config = dict(
    n_layer=11,
    d_model=160,
    n_experts=128,
    experts_per_token=2,
    d_shared_expert=128,
    moe_layers=[0, 1, 2, 3, 4, 5, 6, 7, 8, 9, 10],
    routed_scale=1.0,
    balance_bias=True,
    router_logit_norm=2.0,
    init_std_router=0.0153,
    vocab_size=2048,
    lr=0.0109,
    batch_tokens=[65536, 131072, 262144, 524288],
    train_tokens=591800000,
    dataset='wikipedia_en',
)
Below are experts of layer 3 (counted from 0) of a mixture-of-experts language model. Rows are named router (the router's row for the expert), up (a neuron's input weights, with its number), down (a neuron's output weights, with its number) and show model dimensions 0-159. Each number is 128 + 32 x the weight over its row's rms, rounded and kept within 0 to 255. Numbers have three digits each.
After each expert's rows: a language model's description of what the expert responds to. This comes from a sample of Wikipedia text that the model never trained on.

# expert 19
router:164130078134126165142118132146095144177156183151134132138139096112083206083087102108109147049082138119159166165145080148138150134123099123205136089091139073169126101098220106142077123112109111138127140166131152117113126144163154128133135127091077125139124148106162121098139116126122146107100096131188177127139178071097128133083137089073139099154110091166082140152049107137164160177112171150140162105046111148120124141135133199074198146133140094184097157100126086135091127131115157
up2:098105185084165091124164114116101093150140146076191148095129138121136142180178187037192132089140115110080195136158152148135076126164148114120159147193164135134161100125135131176112194195118126109124091143131137104116192086085136111139117148162126133118157109171140141132123120105116087138079171130157107138145147131083122161113154078131103146093065104193165120089084156123086115162120109128173161151106138121115120145137160067137109121080139074126102112076119085146164198177120074
down2:110187157116142090168185100153127068118112186170100159179170081131096094106138148171135125128135178110101082054055156082130132168142145169167184134173104108127129152205169085104136100112131159113127152060129075136136087112175110114142112072059142137133118099131124141104117149099167128151112149131071172135165051132071161099127096108131169132154112106107103192146127094149160136160129137166113131116124110121109065132142080126129121089205104102093097121175130143153104089141125158
up3:067151169104116147080130088107096138091076136137122109147051135081157143105159114109124146126115161134143163137154122153137123147067161103122185154140140099159107145076115163074098132143136105144181143134151082098078039098113146082126137105187149134172091138102128159218108132131140077115152131080125217191067078137183134139093117146128136089137081180119107089160107130115186088153059083113122050160129132126120133157118130106115110126098131150137145091080113129159108093097129138
down3:074150144136162100117086192106104165115143067131094107121133110079129155178134146093071070128114138147115113121161117200148159170089158059136135081104164224156089078124148120167169107126175115124116046146137184108154158142130084096178121150100091112110067109105121106039153163146160108141113137142146109115117083124101121146096180107134102120113122133183153133131124130094139168118156199188114119114157081115131153152141103120146164133191173132140103153087143117158124178117082093
up4:149109126151138109151174099159126135117099143028170115165170119096148185099145132155163152130220147122112099124096145138190148171136153173119075065190129088102111088120138151152167125167150157137127162078099121118135163125126127183144161121107196156096171065124144108108121108180104134100131104132191187123079169109146114180094183062102172105144137127152099102120131155168128091153155131097162148071103119126101099116119121145128064119182153098107145130115120171118116156091084065
down4:122130173117171124132120146118087143146142128155068111092118109132118015132079128128069150094070149136078094163168165114151083116162100069128162181087163112145120076166142127109097183132100082120135083087132176151066144178147161134099058155110117121184091136068150096176133108122136158131134174171133087131163091093143146098140113138159115083183114128179150123137102183149099062128108137143169115088141131120076110127199105154121138113132121140068130198154147106130134114105113147
Description: To and letter T/U. The preposition to, the modals would and could, and capital T or U pieces in abbreviations and codes such as U.S., AUT, THQ.

# expert 25
router:131148076110099154180129169096087148184112136159065111199087104080083085107101114115127140164108201100089105137151137114175173100097111105169095071122114117154144091103181113137087055069144107095120150164122183109126138087157108104099132096083113130100125203148122127110122138134194133119100117136140145079153171104101149148078107123150103069169178104172088152169138119114163173171139171193134156090096091128109084126138131143130160096109139119159075093149160115108064114113128160
up2:125099149167124073148110110123175081146098089126125080107126180201153122146153126116169171082144132196114152149102149157169120070184167152092112144172103157122148168156137149131198134142126078090111116126144112128140150066105115103126110114187112137092167154163147084159054135096122110179058135136054156111130103130210147137151125143043106088101126104156095138116131099117125131167118127110164151134106034080132100143098134075135110117108096064131169115132157091165136135139157105
down2:121081168183103049135140168149100101087126118111124146141118157124131079123120127122150145194137205101123120111124123105110135139110120110138141101206078191095083121158059210131140154131111117156092109110137115181113166122146114093137184108140181078126121083111128136120069090105096136200210145104164154123159057109108132094090122109122137205199106113087177098150125134094143135118135084144097097078113153128118118162154078137074126097129168135128102113152116107168172126144161105
up3:106142135104150043137139108112089115151133062111110113183083140118111159125130109149135096147122168133152119160150191147140113156180113129138104138182176123168113145118139105147152131158129135174168089087188084137105051068087141100199170125202129100099171119146125123171103155154170110131201130108121158110116082137148125112115119155111078102168102152160119094138138101127166121098055085144112063063113071067131156146055121150063141152100124163159163113158124100146149163153141113
down3:106067132135090173137180132145065138079123141076125117120186084135124067102088117173108106111148126121119110143159093190133130156090158095062152141105116158141119136159081172131122123143125119144100149107088125151167161218079143139095119181107090136068079130133185138094133165106121149085089110110151146154154112132124094118111105163174120114106067092112079118102128140161164149152097146082136176171078144180177100115116100147148068118102073100083062130076122163116072182127160121
up4:111142174114147146151092060151112118139127122059106095191133100120115174104161135055172124126175141123109104087148090158179122097158086095094109091140150149057134113122133205077143129148156152140224139089113117112169135123119123105124131133106161120131125076107142107134147127140159146110141139147144174108143111145094136152118112070104172146138115127173141135093141207121064100119059148082098135172175084083189097135145064130193138175141136117065136131130093170134103183105077131
down4:158109102091107149120154115136093126138053123191038139155094080112133117104158187105093124100173145089157131140103086117123028186127087128117099136069110064172149097143116094151115124177162109101096111171152104109108093061140175148116094113145119119182089081113072130113142140123106140152088121166219118129109113090075142128105122113153135081155106086109169120119119148064159106079099108143128083094117141131109123116159155130138132126123149086084137190112171126127165104078075138
Description: Year digits and and. The last two digits of years after 18 or 19, as in 1832 and 1978, plus the conjunction and in running text.

# expert 62
router:119146109066127140169120129138063087117115144115180152158107092164191168124154125122122076159160109205148128117115137143096139203113113150082116204154114123122105151097132123158194154123138145117057040124149105132109167097140092146091117078183118182136128131104138115152126154173098172122121095124088155137160154116150121173133131099163166170155104182098117098157060118140106136082172129170082119127113173133126159140130133129126111092079140127067107185159189162126163133048083148
up2:172136190047154144172089140121151096108128121071196107109097174156100163185162190139149157121126120083127159143136097183152085122168139154097163157202152135139115135122122113122162164113090109123103129133147129152148163130088112073092104117155155123108183107129125116105117179128130135109089141170131071104136074109135193163106136114122142090083170174153155133098041093153045203158109135125100165123115107092132118103119126101093101070068130105132126104126162119120118129147102045
down2:104137130184123128148153125126085046131125109170152132164118131113140077118079180098113093118134121143152133062125122108103128084168157133124166133148058136133099110092137161129156097119154173199170122116160097111142154170089050135144174058128179101128158149114125163140146116149159112149130196066133149145174111090125221102109122110090104145132179104139091083123170143130099144109091115116152131105113131110118092187079101177121184094159103093170084118124066117088181132174187133
up3:132158136161147087159123085138083130131148089107125148196142115112127167153114098113125110131134178119179108133135123134115183146110105100073091152102112122173161117121185169142161087091115128098203133130131095134098108090155070117145091132156109078126100078128191170201109177069163130122151117105077173131112094153132141151107129127130103135126147139121142057108100164080189104166187085167132055136116086060183151105147157133102119070161135176095179127159160123124182140157080082
down3:145137140098134148115109130137097197124131158065135108093090081084126064134171135175119113120084141113130125101101136143156149164121142129103070089143056162110117147103172148174056143113205154102120096124113066142154078197144148142165149109185113087189084132124131117110113150154140106125051135063125107138155156094142107142127142125045100136145109090169126128103088139124136168077152129104122091084123159098140127098101116129113097156144146120099044147084140114039069163132159138
up4:082166122199121117107162073197093113065141151098138193159063086088106134122099105120157142137123134135190075151145138167138165162089137162058138109159110129100127138113097115130134164159141176068147164159162121109129165114131157171097161117109179146104123122157118137078132132136141156124076077110154203159079135135144105127144169103071113095094178149088129089114103144118098108153096071160147128135167153088114076096121128063134074164162095072157116110145101149120181181112131083
down4:091146127084171138077097135107153106183078121117095117163095135153137115113094074153069109123091154101115113101050178087201093162106114097159137152131085123151171133124106100119187109115153129103123167118081156098082099108136105176176121123104138141166108127109077080143114105085093152113122128091142161145115173136094147078107087111103090051115068157155185077142156105171180145151137102174103108139154120165093060081143139100104132141053133129047148114116094111120151145135119170
Description: Conjunctions and mb/mp. Clause-linking words like when, while, until, because, of, be, plus inner b/m/mp pieces like sy-mp-toms, ze-b-ra, wish-b-one.

# expert 32
router:129180091183195142130136082138100183101133104092124081164182138162159122121117134134142150122173169136138133111104102120152138080177131115092153098123129226126157115138145164106160121167108142145175173149081114171147170089131136097080104144156199146125115143163135189138127134126133132101117144098128163130122111162097251143056128115154143079125158181132147108088126167081142065127114138107190106152114151135123109114090108164163155122090099110141160116194063108150131162182136085
up0:105108159116180146118107058115149116088144155113093085147075182142089162058115098162173115136086124138092092182103129136093098094146134125096148116068101132117160130127105071152165113142138062134119079122176080154116120063157134134098145097134124125139105107104136181103157091152149161170096187105114103109127111125076124104151130091145151122119168100103118122119139099042148138178120122110185102092174213069141121166069081169113079154134156131170163184186109155123132128147167153
down0:087146152153119116207139196117072128140123137140112133180127137163144126116111120121140150126173107140115088161121142092165109171162177143114114156116127155085135109152082133124139108119119173110117152080088078066142108137124179134181162132105119139109157050122185080125067143093128205063216119120181090119112085123163129148131094119084100109095127162112151101148154064137146169117112155110118093108126081138096047138150139131175148131067147164133161157195138087131126124162203115
up1:076152153108189125114082134077139091075144143119105121141159088207130113134147117163156143098140156126097175146089196123084091111162135148113117088132134155180073185135105069173154088147085141133095132139164079128106174097173131124143105092140141100152162097150114123147139130129157150132082180201111144178126096148119219114145123106146130122142117139106133099115133133111103189081156081147179054210126128123118123175118086126115094124150130118132165132132086133224110187156149138
down1:180178073093127116154162087058128150133133110154118157178090139148169149157164078122144141111140157103159125091088165093110162158179126115138180132105120115141111100160137144159134152073136127142157142138237102098120100135122140166092142140136107148083070115104121068142082146058151168081130092156110105167139092120155165131120207084133187175145148133073174155061129135133133115093154146139140171111119116147163087104131153052158117167091116097076099180144169157157122111165138147
up2:161109195131063104132130118099157136113114100094121132107118149187176151122105147098126164106151153215120149085102114149143091083160172132087096148171123166153141090198079138110121126123164090084138061161147105123140153163110091079124151133132110145093160141154142131136124146128155113140159137161156133132165122128122083203099108104215175118102101171112157068119152068140184145183167143130129139156152072136140106123111203128140117109156082162083194121139117144115102106199131055
down2:121181109137102139191085175124105086204118180130100132178178093112157062100100115158123104142140177169100099175094099074161102098108179084139139079160102147118122172118122101131087093020125163116131127135133126152181166152104105171138143068133144126169145182155119148147124155105136149172115166097085152172116097143087149124116098153084154168109125110148163116157162146191130131150167148136180095134083088097110111165167125130122130106092123114122086147152082084151089151158207131
Description: Biography section terms. Biographical and career words and header markers such as ==Death==, Born, career, served, played, and "by" after won or succeeded.

# expert 3
router:106131066097101152132169158098081122129093151162079110138089117119076085091143105109106112125096165069123159113169123100138191096086103105178095107076107134121113083104154128170103055078125097086102185171119170072103148116165092150069179102105102114145136177171111119056120116155191119131101115106127126110136176113107157149098118121149118110184173112150103150151094135100177158162149167195126120084113101170103110100125156137133120141084159101131060116121128088098035114130099124
up0:142126126180116182142051092156156087149160154123150161163112180160152178114088114127173114164152092158145108146105130146136165075195163120122095201120129159107146131126078054162146138160160113146153153162172125170130087096107154092117115128162145150069120099114120137160117107107099163198084150159146159131106073165156084108134154155122167106025115124121147111107154114160102073132095121100130170165163186107152113191106077133111116156142147171139185148141134201075127129123122114
down0:133054127159090061110070109130099134152136160115083064168093110087121128188156066119124137151164080146118166109119155128160102217124129134097143128137133155100138108114069154107150105094156112158169136115046071129117107157123128133108100143117150078145165111032129143093119139149122152171119071136109114173113143191146113120182149142080131092109166143069095115083122164178155147160095193125093122130169092124178144127149147092135093169088185101149109180111106127146143139154164124
up1:174110175202169128118088104200114147136141097131133138116116137134130135156119178157093126107100115189130117145119107119116137076096173175109099156166151144145119138139136098151169157180116131181130124086155059170156082094131121135186112127140137125110101119135118145106171060110112175081132104117127123141173054115145146078194149158084198143131084144147101108117111144104082195101145130130135084154166113161119192189168079120097123093161172167100166097159157169157170097102194159
down1:128217119154129150157145032140191080187148173133089130155125175194106124142111080102162148112165165112115143102121189094147118179140131143126160139132111106130115118114137124144118092114121190170202151134169165143130174158146100120140125161135115159088121101077113173089072120150211118147126123143100164171123189116081103142130157115139109208081157141085168159068097096073111132187134131105082167132129137156190136094091144137116129099139147144158139123116147150175117168133119119
up2:174130200090147121091110104135130140158192134145104088131149177143118128128140160119143092126112143108174124128099158119109102105179089168119103149184167122125131082195147084159130160167123123100166051097119109114135116083117133161151106121207144100178130129115145119085069161122166147109086152204166117200144125129108115114121175136111164143059135142184113111107136131189107121124153072123145186145131135106145144112101148133163033136132093085062177107115179127183140170094119084
down2:093150147156133069217141126108106071102187135157124128185110139137167065095088136142125108129142112100130111113092087095114145124151186144189157085083149136167090131146127125138131127137128111128119150096135121138156161119117073140189189173092179151096114083114121108151138094099113168187113161120092116169147056116183188123088089177120120139109147114098172065119220147170162160128095102124109169099152109149108124156127133067052118158106137118100129104193121166137176115122146150
Description: Word-initial fragments after function words. Opening fragments of words split into pieces, after a, to, of, for, such as p(opular), fa, Hu(manities), pro, st, plus bare space tokens.

# expert 55
router:127123095087039159128113144123122138182163150184101133150075080145114077098085075137090150187134200134172085116119140142162141147113155076183140097120063122167139111082158149147106113069124141125087162169134191101153160131149119126117114149099119125129106146147103148088158086068137138108107101085158148131147171149105168144072136159144103098190129130168151149147105133086097132169186176162117141113138140147071051139133109142108156076087157159171100087129139078102071100113083145
up6:156099165123201091140119142058136132141110135165088174119136168161172090124117103175054094177125083191121057170123103149134166076157101155162125138125092099115132087134104138203170095118140049142097144163114153172118139140105144169124094116169132135146141135124193179169199131138108143096060111152181110139111104136147099110138075096134076155087148128138102144094130130109107136096125124104168120126181107130116140197170122138137104123153091137141163052159084172145157158139090093
down6:113121054180138192117102083099152142093129119162159116133096127111145095123102116129183166104130124180115222098123132069134060106085155161133121115123100156130158046095097164102135159087111124109106088086160111161195180093100143100108157174181096155091111137152094201138115109114159147151131090136087143103104122154148133130138148167140092181117173196122150114122154158177128152104174130147116101066152135077129116127169155120132178139140087189183166141105123183147097139146136157
up7:148109144061159082117166095138185129116089136101154107134156106098143129105152119125128103111204065116120190138143101154155145102176152111134082063095133180151117144148159136094170171186144099133131155160139089076130101150131212094129166117103177107118136149113094079156112184102105137135164073163127107113158117148097106136163123093033161148143093126115137119115179131063032172135089136113153109124116170099131113124131118072157103135163108085110174081135128149058154116166127124
down7:049104094096143179118140161128128152149142126185086125086164137085150138134136124159156171142064116165088098178056059090108135126103129092122101118172115162162144146106118138125085135151110114128148164160057096122119138154144114136184152086146166150124096100128102090114104197143151088138067129089139144112151157135102092182124143114143173128140175126164164119149129144109139081156097191120113146096173066127154133154152108112127182184132125176118159189083110143211134045111083155
up8:115119167190113070112096185161119102139139173123160142130078106101163146074177162159160104115151105121167086102104159104085109143090130169166084148103115108160143118120134157139118187179130137154139156079091192144148101146135163141109199150112101160147198088133195095182183114151099081072120162133164148194122132161129168110122164106154146156070102134166130159156106139111125113112176098075175099101149127158115131104109148201096059138088111138152128084136127093100173104152085148
down8:075104103067168136150166181108150170151157127133181117107076103157116094140162101123100133112142163147145174111100114141148093146165113195149173082097076077128120107127128084086155126171114110196100139194149130085189136118086135146085116138064148139093174181203136165083106127127143144149123145095112131129195140111141106172158104108111137128086136127079168170123150190080094135103101097088094095138111136168055104120121098082110110138116100139181156116077052101133115124103151151
Description: Hyphens and spaces. Hyphens in compounds and names (step-by-step, Jean-Louis) and bare space tokens between words, often in foreign titles or coordinates.

# expert 38
router:103146076096106154142166167089092133160111157155070121147109123089076099087121111122115103167087185101119107119165136103168186098087104112157109087087099114171161088119161142107084070085110108094107164190117172091129150099160092096091164099082119133121108186150121118092106127132165146123116109133160137101135178100106178168070112136170116089184175133182084171168131105099176165162175168183131126101105097163081083125156138150132145109076157094140077106135142099122052101095120138
up1:107067221129192100125124123130147128062129112127148176125115134095089088102146140098101107115127106169191123201116160073131115134159178158110059131123160098152087098186101121156157130185136122090112186128143058131128172141141078131139109112098169109121121141127154153110166076111130156113146196152165118125110087136123149160177170115080157143082133131149200172145114072139137154083126112131132104148129097142092169123198127074086170117143153140115125133175087196145078144102126139
down1:161093088115117140086188170076070129139103176156158127142137195126122110102077056166133130098177094137113098010174155126040140158115126138137149149090133150107119087127175088106098124123102076159099078149176147167106083160062136137119129119145117161078132081099136083139087155115169133086127140136061164115111111099085164126091176107127160130136122081100115105124183137140128147188105148149153144154080150131114097120092170113131128159133101102149163139116122153163101072103165128
up2:177103219088161119098094112119149129113151132090130053100131202162100161123168191146204177098108146137157180151100164122153087108161163135101170099166168144133112114147110132138099153116134103097183086141092130131116139094078109083099097158170152151118161150093146107136126169097117083117077088139136135132153116108108149101092073131160162099055116128133162123079085080095115168128132126112120149136143083095124167117094148095152088080132116086106147119142206064178141139119115057
down2:135130159148109101146170177122083101156095091149105149173121104153129065104093190120110114150110149120107139087073108092150122110132152122172122100131083125199092088139183114093217119154133173117147152129107142088133157121142094085183203099109168161169153085150176158059137110139106160088151151116171174139191070073163143101149084099123141169100129136124158115169145155144127175188091114128162124116085089086119139164132104129136113091120134167146103119105128113130208149184179105
up3:133149116135113083107179122137147093109142113090138114148109101132067069150110104187112115122142111157176098222146126078187165177079112154137124127150166134177126093119140116087124104117120127138173123111088086121100067110147168073161109123184128111147146171111127126186133123168118147097149101124095175153076070127141118153122066152137082152157160185146173111137177104074221070116107080138114062117109126109109169132110077134144082094100110147134178074117113158100111168147158159
down3:146137156123132207088112152142050160062130124134094124079146124156143104123127149086067125171153172103168131179140165181065132151141128101072149120096053146087153153138147116118090091088123137103051143106140147136147166117071128126147160127142105158094124175111174100021100130120130097211114174115163085100143150094157098113113151119166117111129102062150125169144166122158121158139189170117088160161127159110155122127116089116095134140146138069123090155112169105126178114130118150
Description: Prepositions and articles. Common function words like "in" and "a", small numbers, and commas or "),"; typically mid-sentence after was, as, is or grew up.

# expert 29
router:128155089115079139156170154119106098174132149141083137158101108109109088117103085097107115145075210121119099142131127105154169149075089079178107104139114117161164081118116120141102081095090122131081182154117204078111131073149141110124160100091122144106102193160119119104151143098174127096079103116158147102155171086121176166068126161170124105168168097179075142176121104122154136171171180181134154117077105164078084126123127109095165093091138140153061081140120126121075096088117139
up6:206057116101127082089109160132141077058145116131108122120127112142125130071116131119169109139125155144067138125095092185131102168164087120125109128137156045091082145207082153164168122178190165156138144187156132118168103099137114172126162174142087099130195142125111115100158198152166144125114114086109097107086136118112129105171100131106179147094121106163188160100099093099138137080101138144127104088092130129125136198082127129114113140169123188085144137122112165149129156104102070
down6:100155106128118129116112132172089173159120153123177133152146138104100122170153163211171177117077152134205131136145135142155124114098173125151123125094124149155138104147120084067134098142156130080182097114171162097143150166060130170101168146144175070163092153140087154133139147167142164121166149110083159077109097191164110108098155143154102184123132148137089082100143142167108143099183152153153096141090179081102159114156189104183133103128108091165098117129108193149082197073141101
up7:090138138095177127144140098126138130126116157108121100176183173110132142144155172107169121110167108135103167135073174129124157144214105131105091125102124184176118143174173108087175107149174135096175155151145143181129157096146115123163154108098169091037165136157102146147117177120138124150100113126116111104170154075153171106142102098047111127086120143117099167189158106107134119099143198085130096137139113096127100160142170091207145140187148106110175111148139176053169115113162087
down7:086139118147149118174085121193120127146166105190159175094118139139124162118148114133102090154074070127092124193107142131064116167127143124169070129117140137143147161074105104122157199133106096122113128179148112123186114132144153096148163098099095110094128113097113130143165083167169097126153107072114141150082161122075113142154119170154085126136095154110087110179154134079087051116048127157095147167143143092151133114129098160103194098075100205103162156178140082157133113129072131
up8:164081171147054077158151119185128141152120142121139157113149147119133180120136172155104125067151131165097038093131152096102067087080141082064130164132154131126154113110108127117112129191092161172120121130110150154115054115101148107123194153122120140126100096118185069160121140129076175096172178083120144155144091111140133153052117148131073167088168165168097110148120124125124152141158110082201167095104103108156105150100095113084085136157129169099157099118136116104170181134124104
down8:117135139113173191082166125104103120100166083148109077148050196125079137108174065106132106174123176105104151134135142158123151134116140130182144112114085138147101121156158161177122115129176130193115180119144150087151169138044099126174123117070177139132178154118101182047114137098155109157115161102159081141132107085133108138158091140119158127191116109121145160118136128115180151129106180105133109133138092153033142131113125150134132116077101082165134104135117145203154170079116160
Description: Plural s, commas. Plural s ending nouns before a verb or clause, as in outlets, frets, homes, plus commas and short words like of, and, U.

# expert 61
router:082131177140149119163044121156102085156111144124132100170165106084146192147093102072104152117117128143192149108134143198149134101180168150116089104178102099177090189181160207133142174149109113111127121114205149109115129149192122087151126124066090132123183111119150117127137146095164120138173074106081136147144179158109086169148162095135114153140159122110152101103161098149053132146112108127119113183176102163124131162137186102121123141191148125113171119129131117153184149088154139
up2:088123131101140131109122083123140100107142132075190101125149127165134175139157103165155157161131150093085163085101103103137097116179183121137108197151138171129127132136129158180161138146149126076161118098143153126092156126113108115152111063166142109123148156104121178128119172168181153106107060158150116095121117171155110125139127111051181160100121125151134151133024094097064178179124112118114178164088079163107128145117162078118140136095158068102171152154191068147181091090169114
down2:160161152198096138183062140138143060177160135146142137161140108164147083082130141105150166116090136187093111065111086118166087186096105157136118122109141127120121138103139162139070098103113179183172196087133073138156108151096070107110138105113148147124059083150110171082125143090141099077140152123106181150157034145159176134135129132154119095117175117096143095102179144078181097166144120098096110162127126168107127179055097128121119125132157114111117104109140163121114136148145090
up3:102150159129146112156102102130106048108142132122118062137133158132121132169129170089116080119089131119129087156109130111138137099124115102048110142155142123144161132128171109111155186070111153210118159125160128108093071103142133056201084171153161080122143170070137145157076070129106121149116109090111129169071085151175176177118087165137150137170167087093124092090132143119150104070156150176144122135124139080136155087128112136141095168077132108165186085111117113135141140218116110
down3:140118138095133199138136182121099130097108157153117118111199182071151061072109104130153169170097152111162153162170115116146122149184166101212121138138126174148138103131199141151148096121144088069097148118113078151123138150157075136105149159104130100150127158097097111090203110130112105119126132115101041109136111097107117129094140143071176149143108066167105118113091062117132128093164160112130173138156129097129106119104103145073106205154090112098122134098089136114098208128164148
up4:130144177117097080176161091150140104116144164120156142145108159111107157067145172097156180211167098124136141130114152120076086147121130145086156116140132165128061171095131098128108111173119103121159112068116167074153156156106175121173185165073176052095154084148136104112180126085102152163123122096119158147093120096160154140126106152093152100124168154114067171095068126155084129155098085167176052154147133102087123145124161122136116136184172131117151174116126183166134127107164170
down4:131147154060140123147106160205135115105072148142146110085112136125089091137192174164095096112069201140166100155118104097125147103136132131186108124115106129108172095141075125123100119121156087129094138137149179114148083106151193146175133128142150074170093161111142096148143181130126151104148124169149080140184106067080170121141107107092183152167094104160149119138090148156119190138151110132116124105172139098112071158109109139110211120118161107167132111183143117194041108124158168
Description: Letter t pieces. Lowercase t inside or ending words (Flutamide, split, District, sextet, plot), plus capital T and short words like met and no.

# expert 26
router:165112163089155153132150144109073065137112074070126120111159075114137116180118085154096115147162127109121111131150087151166153172120144213134107101175102124096116168110138160174135133160197098150110111127146058171148166141118191159148122132158199139124089139054092173092142154164128116102129133108161127113161184133113154110200165135130163145137150188124134090059163149152082090119080164142175157209132108119093151167084166120112165137125137108159154165126132129087130097150167149
up12:171122172124116180138141138099149128097114098105104176157145123089239148096156111073184115163161109079132138163173179141165132158193124114047173073082168083123157153098091116120146140145139172136103106151149112137170146123147139123157156084133129130178133112092139113162155200132113105136144149085131142147096102153074083129096117148089192142157162102149172146098086126098096117108078143133156166146140146129104198089045060111092120121138174113157145124133154092117110131103138175
down12:074089161149150084081091128133139163080087152150132106122184080098084131186111138108058165152116100124138130104159156114135114111109144157152127162111129095125145150109181094169129123088128075160136169136117084112105132109143116123131084155106175099179107147168159158113120133180072091132098146125129083149127106104119136109103159141089017089116107116131086175073087037102119147149165056073149160109135102103176127152091143168184161148098112145149072130154164153143127106101143196
up13:134148109120060157172114159170134073128193063079123116078142152135081206181137132179163079097145117190112115138155132099124158105121148097114100110118135104123124168177148118148119117142131119145156156079129076127145150158161104136131113142141114140131153112128062165161157102125088125087164156187146152167126133155126127085110158171128129142129135174124172157163123141154100147155074158153130168167070079087137135086108171099170131226126081144073169060125122161196149140156109074
down13:128131116088179140148116100149158103153144169235119120162116128088150104142186121089117091113061161053173056160205167133105156193122094135130196118156133164146169148085147140117111148097130113171109181141151104156158125121059186147135128121114126089139169142164156082071122124087127150120117107154134123159194094115042135109122138084087127029076124144124111170132146150143111135119132104133102155144112163143168121096125130133109139140078085115152091155148145104162121108113121129
up14:145067138087146107132156122095126119096120128102127077093125113126142181109100066094178058133151111159123204132130146139180140075168099175089157089133176124178183142156157098073129127134198127128128117148142101148113165121079164170130050144170137188157068124094119124108120162160121105121145114169138114115161116132160156087200148129201116105134122126113116123207077125141119068158134092153173125117159125108090181090136136206114125073104134157162149136153094167126118126167134151
down14:122159124176076128115091118136147056117096170116113143080107118187122083088125185135160103126126060088180134100124133158122098163111102101189122130149124135082160171072096115184153132194143138135125156166157127144076136177167156179121156142160131139097138146170126112145129105098121156152146112150151112146107144042072189164117108157157081122059167157116117139075133134140069115185103148121145177118115101129134070100098076107172124159134116145184162070135151147126166184081149100
Description: Word endings, quotes. Closing quotation marks, table separator rows, and word-final suffixes such as -age, -ation, -ate, as in Langu-age-s, combin-ation, moder-ate-ly.

# expert 43
router:095123138159123170151115138108119132129146165152093146129093101127074165208081054128086088115140189126172131132151143119136189064148114092127217128099110165172118147127136145161121109120174095165109173103078144164152162124110099100117130161140110144089096170161119165153087115118067161082197121103068155112153126104111142156078099063089070129181064120078135130148098074130150159118110119158135108109159068075106130105138134143095100115105092091205114168150124131135146115121123102
up2:175078116153178106188098096165148092149099126098111075115126123178043173164146118116156152111144120165155123149090121203164135118112135159108096148190136133140137183138123105164140109118140137108165094132147130079146160133103120077168160138174128086115153131116131110101069134175095025127109159141124130142057065140119165193173142161124136096109105118075149168147093087108072156128144125119114110125168112067081109111085152154094142122121070081122172112124182085174100131101112109
down2:145154149183094131172119154099083145118121130096137161121103104106136080115106154156132124116082132126146104087047107180080171121135156088162116104161120117160101060157114142137156154175120148194110134144131158139141162091127080133169199167095190108148128131197122162137182108154158126153134156132151161144168038147117163100153157113110176152121150116137147076148141159154173153087143157099105114123097095109130054101135088104089176089173086118140126132170122163204142176159199162
up3:117122105123108172117148095044112119092109135078147128157119134135089133134118122160098105114157138110177109183166148155103121179085063176114127130095150124124116128168097127138179116134117096159172194026126125148096066084117196097160151142164133127158124111122143123192122143132070163152166077091169183173147098078173172143107113106109086104173128197096090111096138136082150129162121063116115077127168116066052126125116152138092127141164119122132157125125086158162116103162132122
down3:137114142179174167148095181185108152127100089113110115090179113150094085148091107155116102057168151123129114085102124164163117131142189064138170099103107155095105142182150098189053120058152127121089105117105138121134127190077097112114164143163097120157091147145142125070124156139150098123136128093153066124123112203141080089133118056174108112112095108200137122163085116117144126102146139131110188175082140109140117100092066128111128122120166166122163129126145088095137191075130120
up4:138152162196123156133152139190138096064064119158115096145118133078077108124125178123111183135162045106085125083190125099166171139128115174153151109161118073101119114096139109085119150150129175127143157064140121127158148125086136156129119121076198113150143052123153109143110125119135144165134120150142151166109072125172169164110120118115180104155180137140108152153109154137064101180164095089133133151192184063132109118102124125126121152111088138133084065128131142124115105148059056
down4:133121167119131101119131130143117161157112146087095118062114120114160081123126123135126060114172141146153152159135153109097102112058157127123177141106157157091123105071103214122158089145134103154216089116174142114091064175132182147172155123109139116168144092134160093176075161170100159167156190172170168174176062156094092076110126123178118139150105157215164103122182159142136091152109136135159154105081151149109144108158091117151157115141084148125160126152134157098107123101110164
Description: Prepositions after participles. Prepositions following a past participle or verb, as in led by, inspired by, known as, graduated with, roles in.

# expert 35
router:133068157081123075193108155152118153109185131130103081116107118126143127119077048135058125143135065138117126106085151082097093147116115104128092130140096143105203145134125148120174190104138092149094156144226120113139144143115101165167144126110138126116165122117107123094195145120120213131137169137103146115064147138114122133133124121102143162128135085189090108117120152178157170135155063209129110115086065183088153168119056121156113123114093115150147148125133149121083154116175122
up12:174142098121167106161113116109135146164162103143131127163160191127116162064136166094133102130142117120134100092155135175067085171194064087036115159108167133145140146108117135141148117145109154144152127177120137057101145079169113116195187090125144170132110128092121169145177116134173150165172095160116142146115082119104120151095182186092147151125166166114118118130150145159077137090083170071114125131135138128109093066100085119116111099121177081146154138172171176147085171087187122
down12:060124175186115134131115149130211135087112144128100206147114147118123169189100125138132048161142103156140146164148146112124176135103165119166141145128126168126135116131074139110129129081102126129204133126170106100161162155118145147092136115063086102144132169172065113112112155139102126152106100107183098063139127121082120155169158091138092164127129091152071121127075083145140124124184177059106168121081109112191096138076150091094126117089107096070142103090118113169137080168117157
up13:070143152069083159172124144088074128106178154125127112137126147107121144122162122182170094099136117157135196098121160123145140090080125052051072081187171127107107130128168111165167177096142089158191124129200139146101145132123098126115132120162169154133150148132127157153185118117077149100168110164124143100127111176195084085073119129137115141129189073153157121073154131126126191111079140136132121139078103104128117149142160156141111155187093170096156109120151148131180150193138119
down13:093135091119125063128142133145138129146138182194123127111136115139089095162170116058080152142081113107161085090102136146182168097160109120142174107167174189135140131111148090049059100113145136098160128159155095123128093142154187205142126152108105137143120170131153114129121112140138117175125135108100135188126135092115146128155167123092198077124134078105093129148132163113092126151207134195142100133127120170163120176112099129094112141154095082174109185187113098224130144112125159
up14:139059145113127088127145090117145145150109109112124159151146103095146133108108115125162154113099113125032039122137110153131147130109179139102118116168206088121124174188120093078125123167169065203129122099135088144157169096109117149140089116153124119146173111131119076134126134159057177115117094138113116099137137181134171157111152131164148124092184167072108215113139123127081132162130037141149102079126081147144141117178108135101120171124167128117198118140136089110150108181136084
down14:083137176168147088120095102097156082216095100136126127112170175166097115114133204138168090108110139096137154130116047119105167174158134142186141153119106168105088139155069107113100106129123125080140119112141142144109087184133089152095135127130135147068125118129129103156153152115136145062089107147155133101088133067174114126106126120101083118135102075119159127090110117103168183105144149136137176137069114141171075118158130177164119133155177213102100111150094119185186177058114150
Description: Noun-ending y suffixes. Final y and suffixes like ies, ity, ency, ious closing nouns and adjectives, as in laboratory, story, whiskey, feasibility; also do, di.